config = dict(
    n_layer=13,
    d_model=320,
    n_experts=256,
    experts_per_token=6,
    d_expert=48,
    d_shared_expert=128,
    activation='squared_relu',
    moe_layers=[1, 2, 3, 4, 5, 6, 7, 8, 9, 10, 11, 12],
    router_score='softmax',
    normalize_top_k=False,
    routed_scale=1.0,
    balance_loss=0.00214,
    balance_bias=False,
    router_bias=True,
    init_std_router=0.0221,
    lr_router=0.000688,
    vocab_size=17915,
    norm='rmsnorm',
    norm_eps=1e-06,
    tie_embeddings=False,
    optimizer='adamw',
    lr=0.00153,
    beta1=0.9,
    beta2=0.95,
    batch_tokens=[65536, 131072, 262144],
    seq_len=1536,
    train_tokens=1088000000,
    steps=8567,
    dataset='wikipedia_en',
)
Below are experts of layer 5 (counted from 0) of a mixture-of-experts language model. Rows are named router (the router's row for the expert), down (a neuron's output weights, with its number) and show model dimensions 192-255. Each number is 128 + 24 x the weight over its row's rms, rounded and kept within 0 to 255.
Before each expert's rows: a language model's description of what the expert responds to; "comes before" lists some tokens at least twice as common just after its tokens as in all text. This comes from a sample of Wikipedia text that the model never trained on. Tokens count by the router's weight.

# expert 54
What it handles: Clause connectives and commas
comes before: ",", " he", " the", " was", " she", " it"
router [ 96 117 159  92 116  88 143 136  88 142 136 144 130 137 117  99 146 118 128 152  74 146 143 135 144 145 106 135 122 116 116 118 110 104 146  95  77 101 106 150 140 112 175 155 141 157 127  92 140 104 100 120 108 100 132 133 140 131 124 128 146  99 157 154]
down0 [155 174 143 165 154 140 136 134 157 138 166  89 128 138 125 124 133 113 170 149 138 142 171 136 159 100 149 110 157 141 114 142 137 122 125 137 115  93  87 150 102 167 108 174 133 128 133 103 105 142 158 113 142 115 141 122 112 160 113  89 198 123 160 106]
down1 [ 88 114 155 150 137 124 120 154 127 126 133 161 131 129 164 126 118 141 160 104 127 123 136  96 132 170 147 155 135 139 123 138 174 139 137 101  96 153 145 108  76 127 144 119  90 113 143 132 180 130 125 116 119 138 143 112 141 108 133  89 136  91 128 127]
down2 [119 131  78 146 100 141 160  90  63 157 108 130 124 163 135 142 112  99 119  98 174 142 121 130 129 123 178 108 145 133 118 118 109 168 157 127 124 166 144 145 112 107 119 140 116 121 141 143 126 140 153 131 106 136 131  68 131 115 115 137 117 110 138 147]
down3 [ 91 115  84 147 163 127 183 136  91 127 148 100 100 131 139  76 137 165 145 123 132 111 114 115 160 131 132 188 143 129 102 113 121 135 154 153 143 149 123  76 193 130 122 163 180 139 135 142 118 173 167 112 132 100 105 131 127 139 135 144 143 153  73 153]
down4 [132 116 126 114 136  97 105 142  98 109 123 123 186 101 116 140 135 156 114 108 127 149 133 134  78 173 152  94 114  98  87 150 111  82 119 131 114 110  98 140 125 130 151 122 113  97 112 112 138 131 138 132 108 189 135 142 156 166 138 173 105 141 174  97]
down5 [102 118 113 109 140 139 158 153 135 141 105 143  94 115 126 183 107 138 141 114 106 114 108 133 141 129 105 130 100 103 136 105 158 104  52 123 151 124 115 125 120  96 103  97 116 103 148 127  80  78 130 136  99  95 123 148 114 135 149 143 110 144 124 127]
down6 [140 125 131 118 128 157 130 154 135 116  98 152 132  83 143 106 154 111 130 104  85 130  76 135 159 176  95 163 130 140 158 121 128  98 118 110  91 148 183 104  85 133 116 150 134 141 110 123 121  99  98 154  89 109 131 143 129 133 141 102 158 158 135 148]
down7 [151 105 127 123 170 146 137 131 117 107  99 126 120  83 116 118 147 112 146 101 111 130 118  65 118 112 146 108 174 151 124 106  99 109 157 128 125 122  96 151 122 111 114 109 124 115 155 132 193 165 139 132 145 114 122 141 146  79 131 105 142 147 163 119]
down8 [144 114 134 149 144 133 130 130 138 166 139 145 134 163  50 107 102  98 104 144  99 115 130  85 131 123 131 125 121 176 116 106 135 142 144 134 108 135 162 129 160 126 127  72 127 115 136 116 105  84 163  96  97 114 143 126 156 155  97 121  95 102 148 134]
down9 [159 129 146 124 133 170 142 129 143 101  97 113 141 165  83  84 128 116 148 116  93  76 125 168 137 158 183 122 114 162 104 103 160 122 157 101 128  84 118 132 110 147 131  83  90  99 147 130 130 107 106 137 129 154 134 149 109 138 132 119 115 109 143 147]
down10 [141 116  98 128 109 152 175 163 106 138 125 124 159 154 158 117 135 130 114 104 129 176 154 109 138 144 110 167 161 134 102 109 118 155 191 115 159 160 119 139 119 154 122 165 120 138 166 163 142 135 121 134 113  78 135 118 111  85 131 139 171 140  94 196]
down11 [136 122 116 102 117 102  68 146 130 124 146 136 126  78 137 130 114 122 115  53 141 152 114 147  87 141 147 146 164  99 148 120 122  95  88 116 173 120 132 125 153 149 127 108 109 119  95 130 153 129  96 142 143 145 154  93 111 170 136 152 159 153  71 137]
down12 [172 130 139 129  82 127  97  84 128 161 105 126 163 140 161 127 137 115  98 158 138 112  76 145 151 159 133 101 113 141 110 102 141 136 154 192 112  89  98 118 107 127 125 139 117 176 117 135 127  98  92 102 137 130 136 186  83 164 133 100 132 145 131 120]
down13 [126 125 116 134 164 123 118 121 101 165 112 133 131 123 107  80 171 147 100 111 181 118 137 165 130 141  92 149 103 175 112 169 105 170 110  98 111 132 131 129 139 182 128 166 139 151 129 180 141  94 120 121 101 115 115 128  74 149 109 127  97 130 101 122]
down14 [148 119  85 127 121 142 128  80 120 128 119 170 163 148 108 193 112 133 125 103  90 106 125 129 141 111 113 118 136 140 137 133 113 107 101 128  86 136 118  90 131 107 113 116 110 117 161 158 118 105 157 113 103 106 134 142 156 162 130 151 151  85 120 106]
down15 [195 128 141 132 124 154 135 117 145 144 134 117 187  89 104  82 145  95 143 114 150 134 126 145 147 101 113 113  99 142 137 149 109 178 170 124 163  91 140 136 140 120  88 113 132 129 137 130  82 125 142 127 117 140 117 150 145 169 119 134  94 106 111  89]
down16 [176 148 166 122 198  80 133 118 135 133 132 140 138 149 123  78 126 111 133 137 108 121 124 128 146 133 138 154 122  97 111 121 189 144 102 154 127 103 163 105  99 101 149 150 135 115 150  82 144 109 119 112 104 101  93 111 142  85 123 155 114 110 173 118]
down17 [123 164 141  96  51 134 103 115 135 121 115  67 110 131 185 136 131  96 177 114  79  91 133 106 135  83 114 102  97 104 116 133 142 130 173 127  89 118 122 161 115 125  99 127 122 128 122 159 109  89 117 120 111 125 161 133 177 122 123 122 177 109 115 135]
down18 [121 157 180 122 123 131 130 131 127 109 148 143 151 116 125 148 113 104 121  91 144 113 112 119 119 136  73 114 124 140  92 124 176 142  66 114 125 115 148 167  98 116 115 127 138  97 121 165 132 113 133 151 100 104 128 139 108 178 112 142 101 117 134 135]
down19 [141 109 110 133 111 135 130 109 123 116 153  98 117 147 136 108 126  89 110 172 118 175 124 164 109 143 165 114 154 114 106 109 152 130 100  86 143 182 172 136 147 141 132 187 125 122 139  78 115 107 156  93 129 132 123 137 130 133 116 146 145 107 100 113]
down20 [189 102 172 163 170 158 137 130 154 119 163 107  99 141  97 154 153 119 152  99 119 120 120 140 137 138 124 134 175 134 107 107 153 159  95 134 119 161  83 183 140  58 138 113 133 137 131 114 106 124 126 133  79 128 141 122 128 147 103 125 153 113 148 102]
down21 [104 140  98 119 104 176 131 129 164  94 139 169 138  99  98 155 107 148 131 150 111 116 121  84 102  83 114 135 155 182 129 148 136 164 138 181 117 165 139 120 108  82  99 124 119 157 119 109 140 105 149 128  83 102 157 142 131 102  91 156 155 141 107  82]
down22 [130 132 157 151 109 139 132 114 123 187 132 139 101 148 144 127 113  98 178 145 126 124 153 110 128  92 134 161 132 120 149 140 150 151 120 107 130 113 156 157 131 137 107 154 132 147 130 151  90 136 133  90 141 116 113 120 127 119 125 111 112 131 117 121]
down23 [163 124 162 144 126 162 140 149 113 132 149 104 142 158  84 126  79 164 112  86 126 124 162 119 148 147 155 121 111  90 131  99 152 110 140 152 140 140  95 107 120 106 158 131 129 167  92 152 142 103 127 137 161 114  97 146 136 131 125 136 126 101 147 103]
down24 [149 135  90  72  99 101 119 114 138 106 148 118 124 162 139 154 101 114 107 102 150 122 111 145 115 117 126 105 111 117 111 118 127 153 148 148 115 145 114 118 105 103  91 133 122 130 118 112 114  95  89 212 161 133 119 186 155 164 130 125 113 109 129 142]
down25 [147 146 134 100 110 143  96 132 125  90 132 135 171 139 156 110 128  81 138 116 142 126 156 109 144 168 125 130 114 106 127 107 126 186  92 117 111 118 109 132 154 115  95  88 124 157 126 164 158 142 157 146 144 150 103 121 164  98 154  75  87 166 127 120]
down26 [177 158 108 139 137 125 152 165 187 149  86 135 133  96 122 115 120 156 101 138 145 126 156 142 141  94 137 100 130 116 116 143 128 174 127 119 125 133 145 132  98 114  86 174 118 139 137 110 151 148 133 168 100 185 113 130 107 116 108 138 120 113 117 115]
down27 [150 111 138 132 149 128  83 110 135 106 113 177 116  99 142 136 129 117 153 132 155 154 111 113  96 133 120 125 135 139 158  97 176 125 137  83 154 164 146 117 183 163  88 117  99 130 125 118 135 114 112 131 120 165 151 122 115 116 117 167  77 157 123 118]
down28 [136  81 145 105 123 111 131 132 144 139 116 102 150 138 107 131 153  93 128 125 124 115 125 176 110  81 136 154 181 105 149  91 140 159 106  70 158 134 141 133 131 135 153 146 143 129 146 145 168 102  79 109  88 150 166 159 153 145 119 118 135 151 132 146]
down29 [141 154 124 109 120  91  95 120 126 130 126 152 129 143 141  94 116 145 180 117 113  79 145  78  76 134 151  91 102 142 140 134 176 124 135 159 119 121 142 122 109 146  88 106  99 112 122 149 137  90 140 123 148 130 133 154 150 107 105 129 104 111 113 101]
down30 [170 170 147 171 168 131 134 111 113 113 113 174 135  89 140 138 152 116 135  82 117  96 158 127  98 160 152 117 140 127 107 131 130 155 129 139  95 103 151 117 107 136  85 116 108  93 117 159 129 111 152 124 108 112 151 137 123 109 102 139 119 144 144 150]
down31 [134 149 148 100 164 122 105 147  88 164 127 154 118 161 123 143 112 108 156 140 149 143 145 113 125 131 118 171  91 117 155 123 197 141  90 163 104  83 139 124 157 162 121 129  69 146 146 134 137 137 138  86 121 159 135 122 182 125 151  93 126 100 115 124]
down32 [168  81 165 158 173  99 121 136 118 117 134 127 136 133 136 136 121  96 140 128 118 153 151 145 108 145 159 153 156 100 112 120 176 166 121  60 146 157 173 136 115 123 128  97  94 135 143 123 119 116 134 128 132 159 101 143 128 123 106 109 102 105 142 122]
down33 [128 107  82 160 132 165 147 140 101 155 150 128 120 129 142 115 115 135 115 148 125 105 116  98 124 163 153 142 109 104 149 129 145 163 185 151 132  70 139 166 142 141 151 135 164 114  89 139 103 110 183  86 131 145 145 133 183  89 149  80 154 117 144  82]
down34 [102 140  94 124 117 104 163  92 162 143  95 135 151 143 145 121 103 115 142 121 152 130 141  98 193 104 123 123 117 125 130 151 129 168 130 145 158  83 132 109 104 150 109 136  96 132  80 101 143 142 145 158 107 110 126 118 105 131 191 167 154 108 143  98]
down35 [180 116 113 143 136 158  99 120 113 122 114  97 120 143 139 127 137 176 122 118 181 133 105 122 115 176 121  86 134 113 133 134  93 112 138 126 142 119  98 130 152 139 120 106 132 118 116 179 134 128 160 131 131 147 170 138 107 165 118 163 125 135 112 127]
down36 [147  52 113 138 135 150 115 133 121 128  97 130 147 144 116 126 126 161 119 119 134 132 125  98  74 122 127 153 111 121 168 157 177 129 135 136 122 176 166 126 107 125 101 122 131  71 141 118 147 125 129 119 141 127 149 123 121 106 148 129 147 116 117 126]
down37 [135 140 172 128 154 129 184 139 146 135 124 125 146 132 162 131 119 123  69 136  93 158 139 110 145 154 130  91 153 139 107 123 144 153 128 138 155  79 154 121  84 141 156 154 158 111 128 155 145  97 126  94 124 132 127 112 113 125 169 149 147 123  91 143]
down38 [ 95 128 118 147 120 164 115  95  99 138 115 117 134 167 115  88  96 135 150 107 152 122 135 109 170 113 130  87 101 182 118 173 112 155 120 111 123 130 180 119 161 139 121 117 102 114 138  90 119  88 159 142 154 149 118  74 122 122 142 132 104 122 129 128]
down39 [150 134 115 119  98 142 117  88 138 133 124 139  48 121  91 135 137 145 106 163 117 130 157 108 114 107 147 103 144 137 128 165 132 110 105 133  78 177 117  91 102 118  89 137 107 172 146  68 105 167 138 128 113  93  93 135 133 128 121 122 161 125 132 148]
down40 [169 144 146 136 131  81 170 115 128 144 162 131 151 155 145  78 112 100 121 135 139 137 151 130 130  76 122 144 188  99 120 156 120 188 126 112 125 143 141 138 106 118 136 109 155 126 131 135 105 112 164 144 132 125 140 107 124  95 134 104 158  95 109 132]
down41 [174  71 153 154 145 114 131 101 102 128 196 139  96 133 129  92 127 131 154 100 142 116 132 172 112 143 135 133 152 123  82 139 134 135  95 124 142 187  92 170 133 102 114 145 147 129 100 132 126 156 136 154 149 130 139 138 122 128 109 136 159 131 145 144]
down42 [148 112 150 105 140 121 155 115 103 112 106 175 149 147 105 101 170 117 143 144 129 118  92 117 145 163 143 133 124 153 147 109 104 153 128 127 146  93 145 142 102  98 156 168 132 152 158 140 138 152 125 104  95 110 158 129 141  89 112 132 102 167 151 144]
down43 [134 153 121  94 126 108 121 113  95 119 114 118  83 149 100 143 142  86 170 158 105 131 140 136 125 125 105  96 135 137 131 121 185 115  95 160 109 134 146  89 147 156 138 150  96 130 168 120 148 103 115 153 148 126  73 110  98 148 113 114 142 168 147 118]
down44 [152 126 120 123 168 110 139 146 123 144 147  73 136 129 147 165 133 124 193 128 119 140 124 146  87 139 144 145 112  84 108  91 129 133 131 104 144 191 145 132 150  91 141  92 122 106 129 101 136 112 145 130 129 145 115 165 112 131 126 163 164 135 121 168]
down45 [119 118 137 133 140 139 103 120 147 109 124 138 154 127 149 145 170 152 102 149  99 135 154 141 121 139  83 116 122 133 169 145 111 151 133 105  88  74 147 121 118 108 158 122 127 102 132 109 102  86 140  86 150  97 143 152  83 117 161 109 133  89 137 141]
down46 [175 108 119  87 147 116 109 161 130 122 140 128 170 173 123 147 139 142 106 137 149 126 154  94 146 174 145 114 143  64 127 181 130 163 123 109  98 130 107 155 135 140 128 120 105  96  99 145 175 112 148  86 117 135 143 172 127 122 134 119 111  94 150  83]
down47 [128 130 110 131 197  97 121 128 111 137 148 182 119 110 159 109 117 142 104 120 115 167 154 126 138 100 126  91 162 128  63 155 124  93 118  63 103 192 128 116 131 154 122 164 156 165 159 108 154  93 133 124 147 104 144 151 132 160 118 141 122 149 114 122]

# expert 1
What it handles: Passive participles, predicates
comes before: " to", " by", " in", " on", " as", " with"
router [125 118 126 116  88 123 115 121 103 111 123 118 106 121 161 156 101  87 124 122  97 141 127 129 116 151 156  96 154  97 140  81 111 172 133 143 166 105 145 130 147 123  93 143 116  91 121 122 131 128 118  70 139 169 117 142 133 165 111  92  94 168 130  91]
down0 [161 135 159 144 112 158 144  94 138 102 138 147 153 131 154 145 138 144 136 156 135 175 130 149 171 133 113 139 109 133 107 126 102 164 144 137 123 108  94 113 105 178 138 145 107 113 105 123 128 103 130 137 153 113 188 136 129 125 186  93 160 110  87 134]
down1 [140 174 149 158 179 136 113  85 129 130 100 136 163 122 144 126  92 136 190 123 128  93 181 140 141 189 134 131 118 150 121 127 182 106 126 100 114 124 116  85 109  96 135 105  85 117 134 140 133 110 112 168 125 138 129 123 106 115 118 133 135 116 139  75]
down2 [119  99  84 188 105 107 133 144 118 117  72 128 135 146 111 115 125 151 121 123 138 159 168 125 114  78 126 124 131 129 116 125 127 117 122 114 122 159 139 165 132  65  95  98 138 135 162 127 108 120 144 133 159  84 115 117 136 101 120 168 107 127 123 155]
down3 [103 141 111 135 137 125 122 126  54 154 192 146  90 138 155  93 124 147 108 132 122 104 123 142 114 101 125 148 113 145 103  96 120 122 134 111 156 127 172 139 166 130 113 137 157 109 151 149 129 137 177 122 132 116 105 116  99 127 162 101 106 125  79 121]
down4 [106 124 136 100 121 141 147 160 122  94 165 151 130  80 100 127 140 146 165 104 134 155 121 181  91 147 134 162 119 163 106 147 173 111 109  89  83 128  84 129 104 133 127 153 149 145 102 134 134 119 115 135 118 112 111 132 150 152 174  98 126 127 160 121]
down5 [131 127 172 107 139 130 109  98 138 104 151 164 112  80 143 171 161 173 123 131  96 181 131 108 139 141 129 113 120 140 122 127 146 117  77 180 177 125  96 140 112 116  99 139 130  90 157 142 130  99 179  75 151  99 150 127  71 102 128 141 121 142  71 121]
down6 [ 89 149  89 139 154 139 120 143 166 147 102 175 110  88 117 134 138 146 111 120 119 163  69 105 133 126 103 160 170 125 114 111  90 135 121 127 100 163 154 113 171 153 139 129 144 118 113 126 136 155 114 141 171 136  80 139 132 132 146 135 125 123 152 144]
down7 [145 155 122 151 156  76 163 118 138  94 151 121 120 100 164  80 102 128 126 131 135 147 123 106  91  94 156 108 157 122 143 108 106 142 122 174 155 144 154 130 156 115 125 128 112 120 170  82 169 196 143 136 129 105 130 137 143 134  93  84 124 152 178 144]
down8 [105 127 143 162 117 122 125 137 144 174 123 117 167 121 108  92 145  89  81 166 108 168 128 132  97 141 106 133 127 145 157 138 126 131 110 101 157 108 168 133 108 151 108  82 174 133 135 146 108 138 178 154 117 131 154 134 125 101 134 120 101  99 153 139]
down9 [124 143 145 156 130 154 149 129 145 116 110 109 119 144 111  88 135 145  93 172 136 123 142 122 121 173 115 137 136 168 106 144 150 125 125 127  77 123 123 116 105 148 145 138 127 129 158 131 147 141 117 115 159  68 129 165 109 148 143 172 115 136 169 147]
down10 [ 95 133  98 141 122 116 155 158 153 130  93 125 159 162 175 101 158 132 118  83 117 137 142 126 116 144  83 129 136 146 109 148  86 106 158 108  90 147 167 121 115 171 140 168 142 137 144 147 133 110 126 131 133  97 136  93 159 126 136 154 117 122 153 144]
down11 [137 106 114 103 117 117  77 144  87 107 146 144 124 127 141 120 135 119  86 121 133 168 159 128  79 129  95 158 153 155  93 112 119 125 119 139 134 114 124 118 121 153 171 107 101 132  96 142 156 122 111 143 133 145 110 134 147 131 156 133 121 121 112 113]
down12 [120 146  98 128  89 121 103  58 148 152 111 124 137 176 121 118 130  99 123 121 147 113 117 124 125 135 112 114 119 125 127  62 128 124 145 155 126 132 101 105 116 152 116 156 106 114 116 139 111  76  87 161 176 183 134 141  86 113 132 179  89 169 153 122]
down13 [148 117  98 145 102 111 130 106 106 163 107 109 111 169 101 127 121 121 165 151 146 133 130 197 162 148 123 122 118 168 104 180 164 173 133 110 106  87 135 101 124 127 161 124  62 148 151 123 116  99 152  88 120 103 118 154  89 136 128 123 124 118 106 115]
down14 [116 117 104 128 120  98  98 150 140 122  94 149 135 147 119 147 139 130 151 115 168 137  96 126 103 129 151 115  91 132 148 172 105  95 100  85 118 146 104 119 136 106 149 140 124 143 135 123  99  95 145 121 129 136 128 147 139 116 101 115 125 132 101  80]
down15 [158 158  85 113 121 101 138 106 121 105 121 104 139  95 138 163 164  94 123 130 116  98 108 159 119  97 141 129 141 114 146 147 142 165 124  90 136 128 101 134 127 118 117 122 138 166 157 158 107 161 124 131 107 159 111 172 143 122  91 123 122  96 133 104]
down16 [142 148 130 132 168 116 146 148 154 111  86 165 116 142 101  83 134 112 133 142 108 101 159 118 154  81 116 144 107 174 129 144 189 159 159 134 145 110 153 105 119 125 149 111 158  94 177 120 135 156 144  99  99 130 119 134 132 112 125 152 122 156 148 129]
down17 [129 136 157 139 111 121 124  99  97 133  78 107 139 158 141 122  95 133 113 160 126 132 121 106  94 148 114 116 123 131 133 146 136 129 146 169  90 128 185 104 105 131 125  91 144 147 139 137 147  90  93 127 128 138 118 157 146  81 126 116 125  92 128 135]
down18 [143 158 160  96 135 138 129 102 128 124 148 142 130 160 137 137 131 130 107 147 138 110 133 116 151 150 122 142 121 157 107 131 155 146 100 109 139 115 146 111 137  94 149 119 180  97 156 163 113 162 129 149  87 159 120 106 101 183 117 117 128  96 141  89]
down19 [128 136  96 154 152 128 164 129 160 135 188 138 121 112 146  95 147  71 162 143 129 129 120 133 140 136 140 144 157 115 110 114  91 137 125  56 141 164 116 119 144 145 191 172 109  95 120 113 112 151 155 157  98 158  94 141  89 140 152 123 137  74 118 127]
down20 [147 143 149 167 124 165 121 140 165 135 146 153 130 152 119 129 139 132 138 124 104 153 159 113  96 128 121 148 140 127 139 143 113 166 123  97  58 153 129 138 167 136 155  70 127 143 154 108 135 145 152 149  98 132 156 154 154 150 109 148 129 129 161 115]
down21 [ 60 108 109  96 113 115 108 145  88 103 113 164 158 119 125 164 101 145 127 150 120 138 107 104 129  91 127 168 133 154 183 158 128 134 134 160 133 175 138 143 123  74 143 150 140 164 168 127 132 144 147  95 107 122 126 116  98 139  84 107 110 121 150  78]
down22 [146 167 131 120  85  63 129 117 125 137 104 120 104 135 118 105 116 137 126 127 113 109  98 101 126 154 126 144 112 129 159 106 133 136 163 132 161 135 152 119 135 147 105 120 140 111 129 126 102 155 129 127 131 153 161  89 163 119 152 125 107 148  76 135]
down23 [143 116 151 139 163 174 103 149 171 112 139 137 128 146 101  96 115 139 133 100  95 122 158 139 134 150 123 113 112 111 122 147 135 136 133 140 100 172 125 115 134 108 131 140 133 168 116 171 129 170 143 112 178 124 132 156 109  98 142 137  80 117 170 113]
down24 [ 82 111 153 127 108 112 107 163 128 115 136  97 124 148 117 122 139 112 114  77 147 140 112 111 123  94 168 139 115 155 115 119 176 129  94 101 136 121 128  97 126  99 144 119 163 139 146 195 173 155  74 182 133 153 131 159 149 155 149 130 151 130 103 148]
down25 [102 170 119 129 135 123 130 116  65 148 111  76 173 137 127 108 104 142 119 147 139 123 145 119 108 159 147  88 103  85 109 106 100 125 130 146 159  97 163 130 166  93 130  87 129 124 133 119 103 119 150 126 197 168  84 115 146 151 137  90 126 106 171 139]
down26 [124 142 105 117 120 104 102 115 167 105 128 165 109 118 126 117 147 171  97 124 110 145 169  90  94 112 130 104 120 145 111 157 135 168 125 127 150 142 148 150  93  89 122 105 159  79 141 120 106 132 144 121 133 157 125 126 107 148  98 134 139 128 119 120]
down27 [162  86 136 110  96 146  97 122 103 133 139 140 117 134  96 101 111 120 154  96 100 105 112 101 130 103 118 103 101 103  98 127 126 120 154 163 135 115 165 106 162 155 133 159 137 115 137 139 137 119  98 143  90 100 157 149 123 129 125 159  81 168 128 120]
down28 [150  94 118 106 122 128 105  93 202 129  72 130 128 144 104 142 115 144 108 132 184 122 154 150 130  83  91  90 167 130 136 109 149 134 140  91 153 132 123 127 114 152 128 119 156 120 110 118 159 126 129 114 147 130 201 141  97 122 178 160 116 160 115  94]
down29 [126 131 109 113 129 110 125 148 111 130 148 100 104 145 143 128  98 135 143 122 109 122 147  76 157 108 166 116 120  97 102  96 197 136 149 159 159  91 136 126 135  90 115 137 115 118 137 139  93 159 135 125 131 175 129 157 142 134 102 126 107 117 132  92]
down30 [132 124 121  99 119 119 139 156 158 102  90 141 150 118 149 158 142 162 126 101 104 114 184 176 113 138 116 146 153 156 130 121 157 168  82 131 122 155 152 145 123  90 101  93  96 140 150 140 135 123 134 150 121 119 182 132 112 111  97 157 119 116 132 136]
down31 [122 114 147 112 129 107  79 102  79 132 104 144  98 177  87 117 148 131 140 143 131 125 146 159  87 119 134 136  91 144 131 128 150 104 125 129  97  89 131 175 145 119 129 149  63 158 146 156 120 130 149 161 150 138 112 104 138 106 156 136 106 134 112 143]
down32 [183  99 137 178 131  91 132 127 169 132 143 123 142  86  98 134 115 156 132  77 118 128 126 136 103 127  87 138 131 109 108 130 136 156 141  99 121 140 130 122 131 115 143 114 141 128 124 155 141 125 125 166 154 130 121 152 116 132  92 136 138 136 168 109]
down33 [150  98 100  91 113 143 150 159 110 166 117 132  95 130 133 152 114 101 104 132 121  81  95 108 153 142 159 128 119 117  82 126 153 139 200 145 128  98 105 141 131 149 134 137 160 121  73 130 130 123 169 108  91  94 167 138 151 135 160  94 116  94 170  94]
down34 [126 127 139 128 123 118  79 117 148  94 192 153 183 111 167 120 115 127 116 139 164 148 156 102 143 138 109  90 136 141 124  94 141 135 131 149 152  98 145 117 145 155 122 141  99 100  79 139 112 135 151 132 162  93 144 136 128 129 145  93 109 149 111 122]
down35 [120 125 105 155 114 157 105 101 125 156 142 124  66 156 122 133 104 142 148 128 135 158  98 117  97 146 117 126 130 134 100 133 112 120 148 151 140 128 117 157 118  70 115 146 155  92 109 134 125 130 136 106 149 150 151 134 118 115 171 188 107 140 128  95]
down36 [130  70 152 133 131 158 158 168 111  35 115 125 130 123 112 154 145 120 112  89 108  99 100 130 114 120  95 112 134 131 117 160 134 153 149 106 127 128 148 155 134 112 124 124 172 134 160 131 204 121 122 146 130  68 102 139 101 101 110 130 165  89 117 105]
down37 [138 153 101 124 141 106 128 132 137 130 124 138 164 150 146 139 136 107  57 138 160 174 119 117 179 112 140 104 179 103 128 117 154 106 123  94 131 124 172 129 100 102 151 133 132 141 125 119 166 134 107 139 181 152  73 107  76 139 139 128 145 137 118 122]
down38 [ 85  75 143 149 158 178 118 145 141 142 115 123 100 144 131  86 110 146 156 122 122 154 137 146 179 122 164 137 137 126 129 151 117 130 103 100 139  99 183 136 164 148 144 117 160 124 153 130 112 101 146 107 169 164 124 135 121 138 135 118  93 143 156 107]
down39 [155 115 123 116 117 131 134 137 156  94 108 177 100 121 111 103 161 157 120 149 126 158 130 154 131 119 132 118  97 154 125 179 101 123 177 115 106 105 121  95 110 138  97 121 183 135 136 126  80 172 114 119 158 133 134 180 108 110 165 145 115 130 151 151]
down40 [139 153 119 132 122 112 127 138  88 153 148 126 117 132  99 120 131 105 132 104 123 136 134 110 135 123  80 161 114 127  78 146 106 124 146  65 142 133 122 118 107 113 158 116 156 118 127 129  48 150 189 155 142 151 181 140 183 124 140 130 136 101 115 100]
down41 [155 133 113 135  91  69 116 116 121 144  97 144 131 120 109 136 121 138 125 143 150 147  92 106  81 140 118 139 121 174 133 130 145 101 141 115 139 107  78 100 181 138 108 138 185 110 141 121 138  92 109 150 135 101 133 157  90 130  62 139 168 125  94 133]
down42 [167 127 117 129 144 128 136 137 164  89 120 153 152 191 132  73 211 148 146 113 122 180 138 135 120 167 142 146 115 186  75 148 147 149 105 153 109 129 110 142 101  88 142 188  98 119 104 120 140 153 108 138 124 106  97 136 138 110 136 130 127 131 158 148]
down43 [ 98 133  90 122 128 118 144 118 132  95 132 139  90 120 103  91 135  97 109 154  98 121 133 127  91 171 108 102 165 145 109 157 152 129 122 143 128 142 144 115 124 134  91 103 101 100 144 145 130 158 127 143 129 150 125 123 105 100 152 134 104 169 143 117]
down44 [ 96 137 133 120 138 159 172 123 162 139 131 136 166 119 142 154 166 108 144  96 127 195 113 146 119 189 140 139 174  97 117 103 156 126 107 136 138 177 133 110 166  97 138 134 127 110  80 153 145 128 102 144 132 106 123 170 106 166 132 149 167 114 104 150]
down45 [131 146 137 149 115 101 124 123 142  70 145 144 156 128 145 149 143 128 134 106 100 144 176 146 118 107  91 117 128 142 123 154 129  90 108  88  94 114 122  89 133 121 176 122 110 165 130 132 170 106 154 177 119  66 120 158 105 124  74 149 142 156 139 156]
down46 [149 100 118 146 128  83 131 117 120 142 103 105 160 143 103 141 136 116 162 189 136 108  99  88 139 142 101 154 133 134 160 157 115 110 181 134 113 132 100 132 104 131 120 120 147 195 159 113 146 152 117  92  86 106 108 140 134 139 133 113 101 104 160 109]
down47 [134 119 108 131 156 122 161  89 116 145 123 123 136 113 131 114 115 124 133 139 109 128 135 129 190 121 114 108 164 128  93 167 102 127 129 146 118 142 111 114 150 146 145 110  92 174 202 107  91 150 175 112 144 108 148 149 148 118 151 130 161 126  89 138]